config.toml
d_model = 256
d_shared_expert = 0
balance_bias = false
init_std_router = 0.0267
head_dim = 128
vocab_size = 8834
norm_place = "pre"
norm_eps = 1e-05
attn_scale = 0.0884
init_std_o = 0.00867
optimizer = "adamw"
lr_mult_up = 0.959
grad_clip = 1.0
Below are experts of layer 5 (counted from 0) of a mixture-of-experts language model. Rows are named router (the router's row for the expert), gate (a neuron's input weights, with its number), up (a neuron's input weights, with its number), down (a neuron's output weights, with its number) and show model dimensions 0-255. Each number is 128 + 24 x the weight over its row's rms, rounded and kept within 0 to 255. Numbers have three digits each.
Before each expert's rows: a language model's description of what the expert responds to. This comes from a sample of Wikipedia text that the model never trained on.

# expert 25
What it handles: Quote openings and prefixes
router:133100132137130123143140135089111081123117118144151123137116177141127105150101095123165114157119123145122105145128137106131116126135113092183119141127109149108122123083117148107136117140156127160132117085150096125136127086098094157147128132126154129143120138109171142119116146138136132073092136128116125167126182116148131152103086133147097120150173161115138174149139129151139097076184169099127097157130181131129147130136106121104118167128133119141104097148133143118090108141162131097086131092137115126082144116082168132140135132111133128074139140120146112131160184113152151134137152117147156123171101147151096142056154137178121104135144152120161153108152168112152130145138073117134153144123139115154131165101107125135107157098119116114112092119179141081099151151146167
gate0:170118124184123119122129099111129181134113136162135113154115097093151119127140121153108143110160084112132165121116089135128170143169125135132167113103133152121171107174099143155153138120163078080097079153134107118168135166146144149135126130134157119158145122146092164127134111146108135136119119161159108125122101095145114113126152104123134151159110130091185181084121131125131112131120106143111103094127153119099149096144149101139152153144077092126100135134169163079107107107093081124128099141111119141159113087146156096110159137136108106147102120122098141112140125114136124133139102161136152134172142139102148130139145160150184088155136128107146094150131116120128153091125143134112130092139169124111146149125114147101151112149150094135149137141103177113195111099118139
up0:120114132093180142136167139166134132126091132106134152185106128134116151142081121178128119130122144142173172123161148136122131133178137147097130120141168114137120137118121138126100163129157122113102128172083151094104105133112099146104142129127110165173168128137133159095106166099126148120149113130128147099114134102120142156114127154127105118142160113123163132094153114130146093116139108148143124148102124066104114159124133145125139118160110077151115106107187193102087098079113120121117136133105093164131157112103113112136133153125138139131082121162112144134124108157132148115139114142158115117162143105129080129145098144141157145136115111161164113097135102185104111093146159089161136150125123116108176121124143145136148079123144120160160082104181116122128089136156149
down0:125123106068118168084142132135137126140120130161094112098121092130140127067124167110145170108101134123086118097176077138196103100177124110164150141104134112113156115180133099101099125134149128116158109114154149105171112107046125102094105119130140058152155101115117154129133093128108151163131134119104155131161079127140087115182131139107139122143144087160130109131137154124149114108147100115130125119156122104081139150119147118113139110116115139078132096110090127141139134123132119098138094164112117157145121162169144106137133130127112130128113141154107123125155137137134123153094167122126120155126118081145095107150134099143099148102156130105131150138128142121144118127126139117113166113168133108116161171114109105140133114136129082126125113182126130147122111130092177
gate1:124114098140136147171091144160144145189137134174101108108133164103122143128091132162163148124148135137128112130147084177149132128149118100139103068155114142131116135164142142111096138168091158134134122108138117089095141123115133142108121126130103136072136098133093112084127149106131129150117115114090132148128112119201130162125147073168194130146111099142152147121113076173112141128145126133087141106116114131127118104110101155134099094147122100152145111144125124164167149124147104141108174161147150143146102118091105133130135136163137151140178132139097137137110122107127114110137138122093129132128104159152120115137131135158137136121150091121118148115146138123109146173110117106048077067127116091171133131172130116135147142143100119166127134107118164107132133139126088
up1:132160079144115087155136121103169147149164174151150110158174123126146110143130130110110133132130138106108200156150163142115107092137132109136153121145135088115099144138080105114134115146170139100124123120109120112121071155117082142098101145132101110147145126143096158070112135109154164133144122066116109132154140116123152126112123134125163129140111152106154130095101133158113147086140121100111081107126132145129082148139143121145138127177135139122114129083134153125151138155164148114086156121134144115094086144149174159111154130170095153125173102139180141146137176150121151146123162133120149118135152128094131131129147081095130086101169138131145134134159142112142145112080126159110115126124123122117135160138113075173121118117096109146086119121095147136126144136151082
down1:148147102139155114147143110133121143139163140101121136124172132163167130177095076101168086171106098142118147119160160128104061131120121113108132143182108161172123132114114115152118053170131158086170126129126112147112109168099103127141143116136165116156118109147126109111128143134165152102081110129130118100141123149126131153093143096103096144180139140113133108156137121128125126103118094110095119136124110124114127178097112134127088150145087137159124093114106171141095150125163128167103170142172139095116160102140148149122109106151137150108109123129128111164147129161122135157168102113127138114086132140148084114124128156131103114146121129165144183139109134108154104136134134110114144147161148134182116150144096127147148131099111131122072092119116151111085132141129117

# expert 26
What it handles: Early name fragments
router:103134130142138153105135167107140140101128125090119087123158122141096082096131156109164110149093134129158115120166087131127125119155142131145111139150159116110120108122104154136106089143126079155139130116119160136180156112100154139132079143074126114139162188174120131109158088159139173124139125139148122139141158166110136163147170102113106113092108122082175132152116124119103114129123130137094149127143165129134144150121143142119149115104155138150148134151078109113113149099135113100107139137150110111135099097155143116138085148109070172094122117158062127083119195109077160141114150108141152116152142112125127119101167138161085127168130153116106103143124110092152100107143168150117140104106108127130135176124091117110113140156151117139140136147121152135109114102142126
gate0:141138119145171170125102111106117115146145115131100157156108143152141123132142103103097112130108092127125044138126104180158119107123135114088118152136157109110163140127071140126133086103127115176100105134137153103132098135115108142121139133147122151115167106098106149129090149116113134125113089119148104165127105137125141089140126089119110133111117113198148111122103135162121061123157115119110122126156162143160113125109135114115168081127093118124154122156110123145141134145142136178191142184135160119182125105156136119116084125079154134084137116148117108120147138157165107111142133094125149109100106179152117135125138087163158085147110098121166113095140151106153131141116135172095139117144134122100134155171124108124089150107129118156104132114127114140120148147160111
up0:181114152151134125100168125134122155118136134150102178166081169130141147140118144118114138159146092125101088160108139131152102140115152087074128153165104122121155156166122105116112073130124164162103150115129137123148134140123118114094156104150160127134154111126130145167101098166100123111121143092124126175127122144134086166159104075158137167084145163127143120108108062119116093115127111131138106182091142129131139116152186095111119123128104093120102133138129146111130083149100125126121106146119130108119136141106145131119143172123132165121139161113144072093149105145122112095146120129095107162138141098127147093124119151150133139129103086124182114138171121129145099160114139165147153141132163129157115110151101134128069117152170089128139112110106151139124150110131119
down0:121117174140108099079167159160122160080151158150109163158137123142170117124132165148082127116158165111128130064125131124137162088105132067115150143136106148136125110132147170123097160138122130164112162122131134143145151137107113115158178090151115121118105109099157130145146127142099102170137156110124182114089135148146163116130105162136132137120101133154117119145152163124161103161136157130083162108115110151136132096142136133126184131127132143141066146103131089138122128118100128099137128130144118143106090136162080111111133145141155128115148124140144095127173126118103117152134101138143148142143132180110136150138095175143158126107113123108114102143136129161143120165156198175100084157150139136130139127122156183125147111155127111148132115120083108119094142116153118
gate1:102139177122171145101123119114112151179133110112103113076130108094154135140072126106126114095107111108130117136099127116102147158109148110125158130092088113152119200121117114143086110070109127091128141135120108105139107085137135126112109103119121168109130120137133156105095121123156136158132145095146134124148128169126118141129146138133197097087149158139135113159126138131090123112097118107139134137103157140110142111112087131111138078123126153114131102170141167110108127163166158156144126182171133126172096084067143134105079151114096117133072105100129118138138120107119122081082135108124078127135123147154120133149123125097137156149126105137061132138109122139122114104132118095158136187140124129138125106093093119125141114116166129137128165129122103108150133112134133
up1:126161135106148174111121084118163176141130114125089139146180077118125104103129121115134094120140133092119110120065112129075120143147127131129087104115151115122163142142109111124112134154054122124103084139140140098120154110114166139134123131071098136136129132148116146113136125108131162078102134110152159136132116130150130116124110099112084127117151089110111127112122119108118140126128113151129165097181124141130150139134091106130158121103132139167144191167140116101133099087143111144099082136168156179170121092120174119122150158124131103145113094121147105123126150115181129104157128124134107145146117072153160091122159123169114136109139095099139120151105102122134181150093129122127115162163136102127128131119117121158124096104148115099097106111106130173154158158143112
down1:137083146111126139099132115116127166126139152118148131142172134144118144095104115116093171132137122125156152122134160117105167098156127118101160136149150125140172128053076117152132114132097139108075136115123121105120114122138162140150121100089100090137129119161151130139141109135148126117135139135101149132089154088092133112124115090115121124126133113142118156108143096147107151101117137144154145155112130198168129167132119089150106125134129090108121083126109211105121159111090127140136164128074160142125164128085151140147138112117129099139139143103138108106115131174187100123140120080111135089129102154130105160111146143141124157122171127114100134114171194115154131111157155123133136117105112081137152162132147114146131151075121113094092136108120111163127123155143106

# expert 18
What it handles: Clause connectors
router:126089147150150120131130092187129161145145124118135138124116095153104163134096113113100091148079107094153138131132164068137126155130109155102141149090111138139149095102122146166112103139106106130117173137149146132132149130129150142118195156111155109140127144135132122121162133104093115121110162132132115121086116076115165111139110101095093101090067117073138122138121170102126118146084104126123153121146115137121135107132133128103103122136104131143110092098119136085178126146098166141135122087119135102110116132115134181123130092146109136104127109146142143117109098155098095128111070135077128114140118100140147174151108147052134126138152141148152113131130165118121109136134111153100117106157177114087189115114124129109121143112150153147142123102087121095140114152153116
gate0:104088119106121144140140108113097099132123120116106114150127127130109138035188124139134128172077150108113147100079124101133152160138111109115140121132112102140126120112104138130136111148148153114176138128123098112139121115111149155115122140129146150102151112126102107120127129162115046118109138153160121117102126144127096096182127149121111134122096154076112098139097097129103065113110104124047153120102133146097100117109119156096105081145155162127117142110099137160130152154101086163117137179162147136129136112151097149109116114095131176078155112104105100130108145119100093077138142100110112113119110083147129110096108125127055138136110111137126107104158096128105127151088127131116133109163144138136122137118123121134136110131104133115104116117146108134111149132128144
up0:126130166157146127189109094122107149111127157162159160099124116123106162135083144060159097105161125113105152164099144098098090118115115174152110135142134122144119128121109123140170084129123139107133134127165137134119134111187147097126156123131103110133103135124122121112101095102164123107109110127151120111149159127133118131141139133112083136136118152128152135112115147153129138135148108130099125129151112144140174132166150138147138145132184109120126132133097072162133155119098154130160079116102137117126151151147150133163129118169118132106113112138096133173055153126125144126091163158150132105148154130156162136153155143120128103097127109125148140110136127131140134094121106125103111164101143206116132108142165173164111119175091164164163157103123132082172099138119162
down0:107170126124121136099117106141123117139133113152123130120135091139108091115090147148132090119104134157165136140152161156100087148160159157122109115151183159117125107122179113144152126152113085115130164159150108110106124119139124116096126127123120093140126131139148127140138153132106140140135137101099117153153131124115101101180099154159090153114094128186146150142097156109148117097151120149130197128122119120148123140132153080149105086099143139108109125134082107182120105146130116137124084129111133118082126159103108102142130157117151101130122155077097099119100128102155119140122132107138102161130136145142078134134142183116123138140136148124092147162167143136139140085142100086135126167160148128090189111137130158150163134104105149095158094121129170132108171128077085
gate1:131152144102093141117148114127099152109158098113101154124129145091112127083172139128108149099172124108131113166102116105146130154112163141124181087109093115102146138105107156151161140119149091108119151122135126105119121150124124125122129130143160149132149144149148108141164101171101158184096100121111107223110104109131120115103113128085153110118108131120138097155106134116103141148129149125108113166114145143143128117099110170142141100148144100142142094139096111135124127105104117184133092118112133101122170111131135121124084124130100099106129137083133091135154138121094096140091154090139106049134114083131168103121121116073108141169129127148108150099146128148145136137104121140114111160110175163100118143166132146163144146117082143085130086109125153125128158126135130
up1:149126166148170090128123141104127144089108148115105141136122166155134132115152135123110122122122127153156128076132112117138121111124124095129110147158157150121160112103134117099123114140131153116136130152148170154091086107114129108097135139121148076166159149105095150125137100122137092062162156147107108045150142092101090132161145162137134121148130136119110151121110165114180131108116138132171152117105156129116131106092159126104144109147093102122136157099108127123147142103159140137181159126167086106106126098107115123154143165136167091129147132155160176158138145106148115141114131167132164140175151156095074150121116158179113126099140100136123132174147143095157124148117138147118135145159163168128143102138124132154137115143147132116100115166125066118092128116130119
down1:156144129127103110084127135134121178138083146159127113146136118115143095156127124126122149131148108154103142127133115147155151154152096119110100109170161127156086147136146135131123135155059123128185106107066140089151163136124121145161065068120098098132138143145120148135137127095155179160125117117128196141119093124106140097116103114097145132105157126150151156097117126096106104103155111131149108114132111117116142122120176093157097116127155145126127133121114159111126107101089089124073167122119052110130133124122186116139148153113094124153096122166124133157137157150137182149130130110113134135125162131132086126151118116106127160114132159140116107153125127112100138135124118122138180119115108074145166128127145138083144110145123101099132130137135143174145133138092111

# expert 16
What it handles: Year starts and line breaks
router:151125136135129126118137139087154094115100095123130139141072115102145083148157118135180122139145137109123111083177131130114105106127132134132124161126137121100134161125152132137101143117134110166156156125089152139095087128147142107106094130117077129143083157100096100157121195122142143143106133094117114076105137134140180110124153113141088133108115109164121145155092152110133139156152127088125101113123124099143149136114135138119133122124123137154138161104111172115136120164072149127094106116115164172164145150104118121149172102127114142140170110129116115131133142118101136130106161107110130137112189101095105117111146126112139159129132092159116082116162069131118071116150155129149170163082108149121109117098166113139096150167095103121156129158156139138101128150120171
gate0:102140146075146189102124126083142102150141150082102132102114112097105102159120131144097113173153136134162082126114081137146113146175096111119178118177157105135091145124101123089109110125141106125164128142127113143095121106154175110097107179172111090116072139141125078100143138110128124150131092111110149106149094144074151168116143144147131109101181096152116097093129112117138131155122124171123162141119138110132112134125130123101126186184128125143129155119118143139164144127145122153164118135107141146172142126104138124113115101086127133160118142147116133137109123122102144187126154113147135094137142124139170128116120129104150167112113100107114136112118126138118153155116138127142130164160119132109086116139102136095156161148141139142084087104153152106150156136136099
up0:171166138122107155155124075086163091171141160079149141105146135140136129140147111110112107150128109123130085132109138145088124114130131117119127113140095114130126117171061157137088113094171069176126116138067114161116097114134112105142106193134136138147100155152108098102117153153131098145111132136095151144136113141073125127115122103133111138101171140149138134122122088110115142122116108136127145144092132136148132117150135129128119138152103135149137144132137149139110095091105136104125110128106113148134138145086124122144121120082117139161125155183179146139139115130097105127133110126153115052104111162146094159110096128163169151150115163117185132113144119112104108107102121129133129125159144129121138155124097143091135142123109082174083137119109163110143174113165143
down0:119139129156130137128194127134136143108132115168123118128146159117137162114097121147124178144097139130104165155125118093130115124127151169086134148132091130096140157109128151129136134093106130094135135132128077089132087123127121176133158107075149114171183122136149161142113151095137104156148157131166098127115140098150132124161119124154163094152133167122135131097119093139153137119140098136090121152119111126139156099129127255114095100125118081116118112125125142105140143130174121102129143151145148109105134120120096180113136142158173115111161082121133119119107094119152132103101132171136134118102134114158130111106135118126118158133147127116189107121149155087110118166129114140120110114133117127106110157117122131158158114143108136134127115166124142072128159113079147
gate1:129099124091148127150174109123133144137154129146108114144133112103087104115156122163084119134138176118152157085147070124113120137173124142129137168143167142122119123125144145131156140127123127122142154134156186112141135064114136147118155130133137109109118102181062139164172125120132111149118118110143093131112162140092127116071155119170134130099087094128120142099148133083106121149107154162088147100151153110085130124150168134141111150146148136122158161146086133155120148143133115188140140142145155108112156147116134105114128158091165124110122149101125143155153094139121106146117123121106111152173128081130097098096105079141126155100154107071093103131116125130096089157122136127121132159113117097127118096142100168129100107095121112133124128115147132173125169132136094
up1:080111161158133091134115103136136110106101129133102125139113138123132118134112125104125142116109147094116129133145133170119124085135117120133135116128135139135135154094082079123127081112090162150147077123148121153173132122145076090115094088086124120096160120077151169132141137094111154099148121071105169122143155123114170109164112098133137124138130155135128116132138141145165154158168138128116146107148101103122090138119132125160100144119181075130103097119163140124066118099128152123111108158111107111070148125082117134073125134153138089160113125105074120138106133124095129100110120141142184126154100133124137084152160120121146108104084135136091134144104108131149106146118156102113122134122149091125138096124133097141070125140133105146120156143131163175150142125114111
down1:107090105164124115163136147131128117137123148132129102104145153159123109160137109125160112131098117136116142121157123169130149175100136126142101113098154130130143147129109141149173156128158115145129136141144147103130128150098125137103131111118136131136119114145083119127128133119152156140156104158130142178069149137147133131101152101151095146174084092129147133169125088110115146139082163132125102176129122123129163126126124198115109178124150148124193131134129185162134159113108121165122139112166114108146129130117142132115155115102118124170131110087111123142124130154079125142134131122125128149118120107149141158127135099156150126064153112097107190098093120104140080100121060113142108146100186117134120154111119125098073114142161126151102101112086109152176097121136153

# expert 10
What it handles: Commas and list separators
router:152134110133146132132145121131121123087135145083078138145122067163162154124157149119126101148114072135162142137146122117154150072095114071123100151098148142107151100135112142158107138106116086159115156122133129126095151107099131111104139152119161142134104123104100115082128146134123104107168161165191152098144133138113131115113097120128110130123133151081112160165141145151116124128147133138157158128146053101099124129086117142103117136143131145146149146082136100151144135142129151145128135061123125106159164103161066161140123092107118094125160144163089119131111152127116133166133128158101158132141074130085137135135103114099115101089159111150137116107129098100117110114114125108120148141119142123089127109087123113127129152125111107173102133124143138086112122131178160
gate0:142108103100109133143144168115147151102089126119120093097177132112141147083139145123160114118140151130158108120085125180104107116136166118141164123143119118130116146151141130121118131136092143166151127138161107137166115119171087165130098074157111175117133124167146143151091088095138194120102129131151124135147104139183128104132143148151117117118132133108121101114101143116095151085130116080116148089170125120107095134131136101127129127112145104137130095181094102101113124147130159107106115153109128148120153123137123163095129150118112144146136073086091134105109104144125165093152129120115103098134105145112133124154140118144156129096183137145146163136061150123100128114091120130133096085098131091141134076099111131130154086119133163111163131100114163140171124144116144
up0:113136123057130098159121164148143169113133114103120099088115097088114111118154138084132111123123101083126144099158092171152112077130131130141107105130087155080127140103103136158123136140134133142146109109139126123173141111119155156121085094174120148118151123101112139111107040122119148172103137100139134145156109134110122100121086105129166162093130119120121130150076153126140134139168123137132157094128104115102128100112149150123130137131121169098145149123112117141121142119162137159112139187174183159150150139156114155121116130086125139146115152097077096145097135143077127104150134136174115127131105158118102148133144096125143142117108137139090119127097105114099086121109156094122125149140132086166082086101097144124130101130142140126125130149162116129135138134148118
down0:085079174116124113093114099127155105143122086130162121110137120139161109129144137154114139133149182081124111108149152126138100177100088118164107110119102121115141123135074131107117095113135147133105107147111149130066123140165114177097128136161131147112098155078129157159158151155152110144112146127090108118100148115103123174153132143139105114124115121128130166152102139104140135078135131126155141134100138106110118098104145121130128162110131121102180115138123142052129157136118135147149115134091123135150137140125136140175160099132144102147121093124127136135117112147132086114124103131143102103135149137102110098131107146113125152132115099145083135139123182120111131140146120081135149111101102146153127120135129188101081127153141155111114175130169193184152099096122161
gate1:098121096106133107112173126116143135152147121103161114124149113125137092154144125104103113109106109061157137091095161131121165130167158115107142140124099150163128105146136150099142143132107145159165140165153103131101084126049145081145140155146138149145115133079097150118160125112149107135155111136102153158123113093133144094157146168165074119133121112115134150112136134176127144147130080138086131142115103134154145149150127102112156179147117136141104119128158155141130145122136122124110144133096122118130129184162126125073133148164148129167174091151130153125107126110124146109150145152144115176100149150185116162102103122119125134115113179144183087120146105128127156147128124142122149099135134066153143100169152122123113128099121082133144116126158147125142136145114141
up1:131128135119116124113111125108131131157122152113137130132120085111176149118132156082062114124114123143152076111061129162122090116150163119164129149128162146108150104158096142119155128112107110167137143137171127143132090117117114106120141143125143089138130157126125179118125123160147086150148134117151120163170170115116141131160115187164102162101129133121146168159124134170114112133127123099116130118140111129115113097130119132131145164147143133134093131124123077132161169132114115181121119172167136139175168176150129103164144100162128141141156110138133089176086147137118101162122122146102105189113128167115161152101130087143090097084136115157157110114118136144117155115130140098120147146108147142128104107136151112134090148103108106132115114075119135143127107081120162
down1:164127135130128169114154123145109129097163143133094138138123137138102154125150137120169116158083091161129118146168133101117118101097138129165110147097129112103139110093114156135147107110120125117109145133175140125120162131148148137096139145112175141107136142133129092128117117173112163095120105172119084089113168117129122107148139124104156120087084149134149122185114124079150132141105151126096157137134113157132126114102107164118085089100101118109193163133153106168110144073136138165092134101135127119123160082102129177162109121126140143114116122096081120141134093142076107158122131111127107106144111145150126136134130122108115139158148109118141146088141128124114109090169101171145099126120145210127120165107142094171121149139100143113091109153098157121123109123153111

# expert 21
What it handles: Dates and birth details
router:134129165086138168101103104118147079146126143116131089123120125108134108166159096124135118130119105114090154059134086125141138140132115111146128129144147129139112144125125098143154143131150126151148117107116164150106138114149135158137114172143118130095088115127132098156124086139135125151136140091109108104090131186085155092118159140092120126146155140158129111142123124123123117165167126146115123109144074145118167163137073123122083115127110150173147141124131120177086111147116142094112111146127166173168194112134113106131120161123086119108121135099076099106130145107127124131134135138134080141139140096132125092116110142149148160100123139129126114100128107055108143175091182143123150128126146102142115141087095124108146162122115105113154128121179132124107178164128147
gate0:102123150093120117155091112111130156126145141144133122139179108152080080078128145107133132160142136134145096124168175111112137146137136135128113105100137159114125098132119108120162131157124103143053136143109122127119187146114123141155135115112141139100110092132123128121133106170168137128134140133177085097140168142126112121160120167138113115112113144113146090121139123104120071105123082129156094147109169149128145097149121096111116065166116137140145110170158143162142129151120120138139113167191115163136135152121157151127121128089134140132128176148147131126118129136147093093103091108117090130144108159123128131130111064106132142134136119125119115103160133148136127147121125111133165099103104144182110163119117145160179139166135115216098151117152139149123133119147131
up0:148126179142162125146124135142144108111114153138112112134144099124117171163130124115112109116069123141138099165103097098138148202127135116140125088139114108135123164124105123127133111142099172107119090066143140121143165130096091149146105142147129107084111125111142195121131121130118143125118143095066175163149169124116091129131119069143160136148115133099130093140133127133116159141159115148126168093133135128107123125099105140131126107169141129083125110144071143098098150140115138137123102140115138131116106129171132155118112142149092145132108133103129123087135102102126135105128145195113097124124113105102135135167147137158113130120098149119136130137091131129172174119152169116106129058106141061120124168123110101148125125096183146134153146139142140117155138130110103
down0:140112149113098125133137099135156147140123119155147102094118135155127100111160132107146131088143150105176155122136147116147154157112142141138134124121113126127160138068135110137142130127111110110107131131108118115105128117103126158168143143094162070098069151128148095098167162110155112126106105136162136136127161139092126145107128114109128155131117115120095130125129163156096098140177118133073101132159117130111164119155137100136097154132182100140143148105087111106182127125131146165113141126144124126135152135128133134139108167093107138123133133111137140154108119161084135162141105117103123114121100072101065137155106108096097085093157125138070122119169097127131079102151128089108116189145186131155113113146158116130120119121119160126078101085112109171103147145116118
gate1:111131158133149120157109118103117103120154109154104185095111146160091144152125139150137145136103159144173177137101103126140112099157103158134126099162173120111132134122154135112127132120166137126152177095157118144190160132134136110134150130138108127110065142153130141142104141108145146108144145112118138115119123138166138146162088133085159131114109156121101096108105070102134133132133102149138100129126112138145156142079135140144142097121140108138145122090119141118099145136165106133104097135122159155133132105136128130099171134123115151136123107139111109099132112133125118142142132142147118078144159079130092129127176070119140155188106117075095151114071127135123129119143108091176134154080092111090103125127168138183094142104126099104134123130118056149146121126150135
up1:143131117081135142125130129115125087108177113108126168183169104142113116160139126104126099145121107149140173109158138137135155142137074140142086114121149114111088141128123120154177119138133117094116110124148130133149159110184161148157163113160109138079080158143128100100116180142137139140163073136124150130122177145124087066145098153096097108178115122124116147124149149101134159102146094169118120132147094109105139177141125105136172127103135120158114139124093148152115143128151119111108127134141141174114135077153113157138141069127087177116113142128123115131131129101146167112121160140116118083111092116128091135167132122146133142128118095102128109088137123143127156101105129133117103127080098096099116157133107080114147126124113143153129129116112105166114148126107139
down1:151141091123122129148110172117134132148127129107129122103138140150107147073105110114077096140137114080117094159114121132105140106112159083111143108152069163183120119106130160111094119135095132156147125160071118148110132107133148113121135122087173104157200083116125098110176134109135155125145169146116130141148125084146162149130154112135093131121129143115150149099111107152156105085125132112146077140139128065123098123128085094088097142132120134106074137131122091117124115101124120186126132133155110098118080138111157118116090121090136109139123112147132132178096127105120128083124121130125111107113118140140129135136141111119092119154162149101157120113095169158118114104160131125131141120141165165124115107121115115115120088131112182164145142106105153100133094133107134

# expert 23
What it handles: Sentence-ending punctuation
router:116177152136159132145174155149124116073177138122123113118136110113113160143134151122134083153124128076152155154144179123111129144140121131120118124124139095092112157132136152170154100120084109139091155130131126126143161110143156138148166132141128155145141084150118129104137100101132151140097119113158117127118114092097128093116120142110090131103093132123128108177112159157166105132127090109112132139146085103123094130116108159095163132155163139152112114113111149120185116137105121179100146080124059075146135122120149152108132146137099126140109141128098089110158132112149123159105126120179100138152078125112139167150139164116120148124131142164122096156142160088119175163138118167106101161119129113098132116157123123145164140143084120130122107114112109070113156159118138
gate0:136073135080106125120120079175100122151110139114109114107139104110098094126182101112084125112125095132126130141109122118100143135158125089174109128152137125162091147162157079163112148105146152126140111121138157129100101148127124117078086184151100116157125141145179102132080139106092171104158150113133140130095118157078142125134123141089112114153149106169102146114138133100132129125128130139127124136145105130096144135163125142133128128078152118120107120154159155171111100148139117131138166107121111158119149164134073115148142147170153155101138120143083105152152135133146180110152083114129111143129151113092103101135116156136164134150122139099132130099119110125113111115091121137139095123151134096141135135099147136090111123044141153132135128073140094134100150154132129
up0:163102135129171104119139084114133110113139148142138178163129149128102115152102134111136141122110151137152120168162111091066137093127081189124142110134128153098162081162153155137134145160121132129105138093138116113129146151105122111098101122149132088137131135160131095131099112118110152114149122105162129110177129117144112124088126151118137091110156101117148133131113114132117102086109167158110075126128138135157107111177127122142149122127123100148127146133120117100141152151155141154117152130076134101085086139110158135144178104182146144134121150141161119122186114109163146125119151120125122094104121107139113104154175146118116115137143157115153125133113132114118149117155073104152130100074130123105122148165090092132072101132150096120139125095111156150157134091194151
down0:158172141112137078109141106068171118072080097121141150148095125150156114161094165158118152086145123099094144121106120107093145122135140146087135148094120123122088142124151157147125136139144125153091097105101131129080112115175090124150118127168174080106096147141165125098100113090143136134136127150142158103089125141158145086072119139132116146138115161172137125112136112088129099122097104140138101097149115133116137155136119162129149125097145124106133160103092113127105116147142098122107137124147155138122125117122145127124128099143108127119144160108091127122120122122145142123140137112142127114152149128132132168126129120104128098129113130145140124156151122163118080107131097143109120079149162135100132080057133108157106117147150161114174152081112127165171171156168109
gate1:136137111092132115120094121087113122106116164105159217098090142133121114085152125156115164142068117132173169123142137093144074113078128142120124151139158105125145100108153115116136135147130125108143167114140068118124102125124116085154098108158113177103079143129185115113137175121155145152139135138127110116124147134137109124175154114170098145114119128141088101138092109173116138145121131131095106103160120134132145137072123153126114080149137135091128119171128137175127151133135163140144144128103139120097096141141082118138106106096146156164135123147109140138137150131103165135107146141136126153101132163146118136138164147138093136091122138125122162101121085117166127104112105138141111114132143130112169090111131138122081153096122141125162108098149095121127123129168160
up1:132103152114088147157163113136115155138159125122085063151123128126117134159133140113124100127170149124093114081082144128104160094163096103136121132092140087093112186142124101136107131129096172130116091144139139121127118154081118144081129110139153071132145096158090173125079089127104096128131126097126177139141157153148122106103143100148164113120109114128146109147149140111094103137182127137153151118144145129091125120107166127115160123142148149150139136104135147098140148144113093123097129148141091123194119118120112086119115158157124115116097149091122108156147119116169088148146097120142082104155131175129127135098120135141183111125145150148107136155105136133093136167139151090138141120123113069146099148128120130116146160119142133113127125129108125133079143106133097
down1:160121104183120133137105103109135138121103183090108083140120136131150144142153095098143109129135107099113134135108115144103159141110149154152144089109105111173186115113147127155109163113102168147108138122092120144150168131115098116136080093131110189083107118159140136096168136118153117148148162097106114135132129151142180144142131108139111128135134132103148119105127136094137173148100168123160137125127122142157104128099109096087144090153162117148130173151121118073119172136117124105135121114132142176161163117195117187103126114149127145148120085124164109122101110132114157107115120127122102130152159138121132098111136108113132142156136145083125118122113101112158157160138142155139124125119123108115125161115107137097149102133105189179112147138138151156141069154127146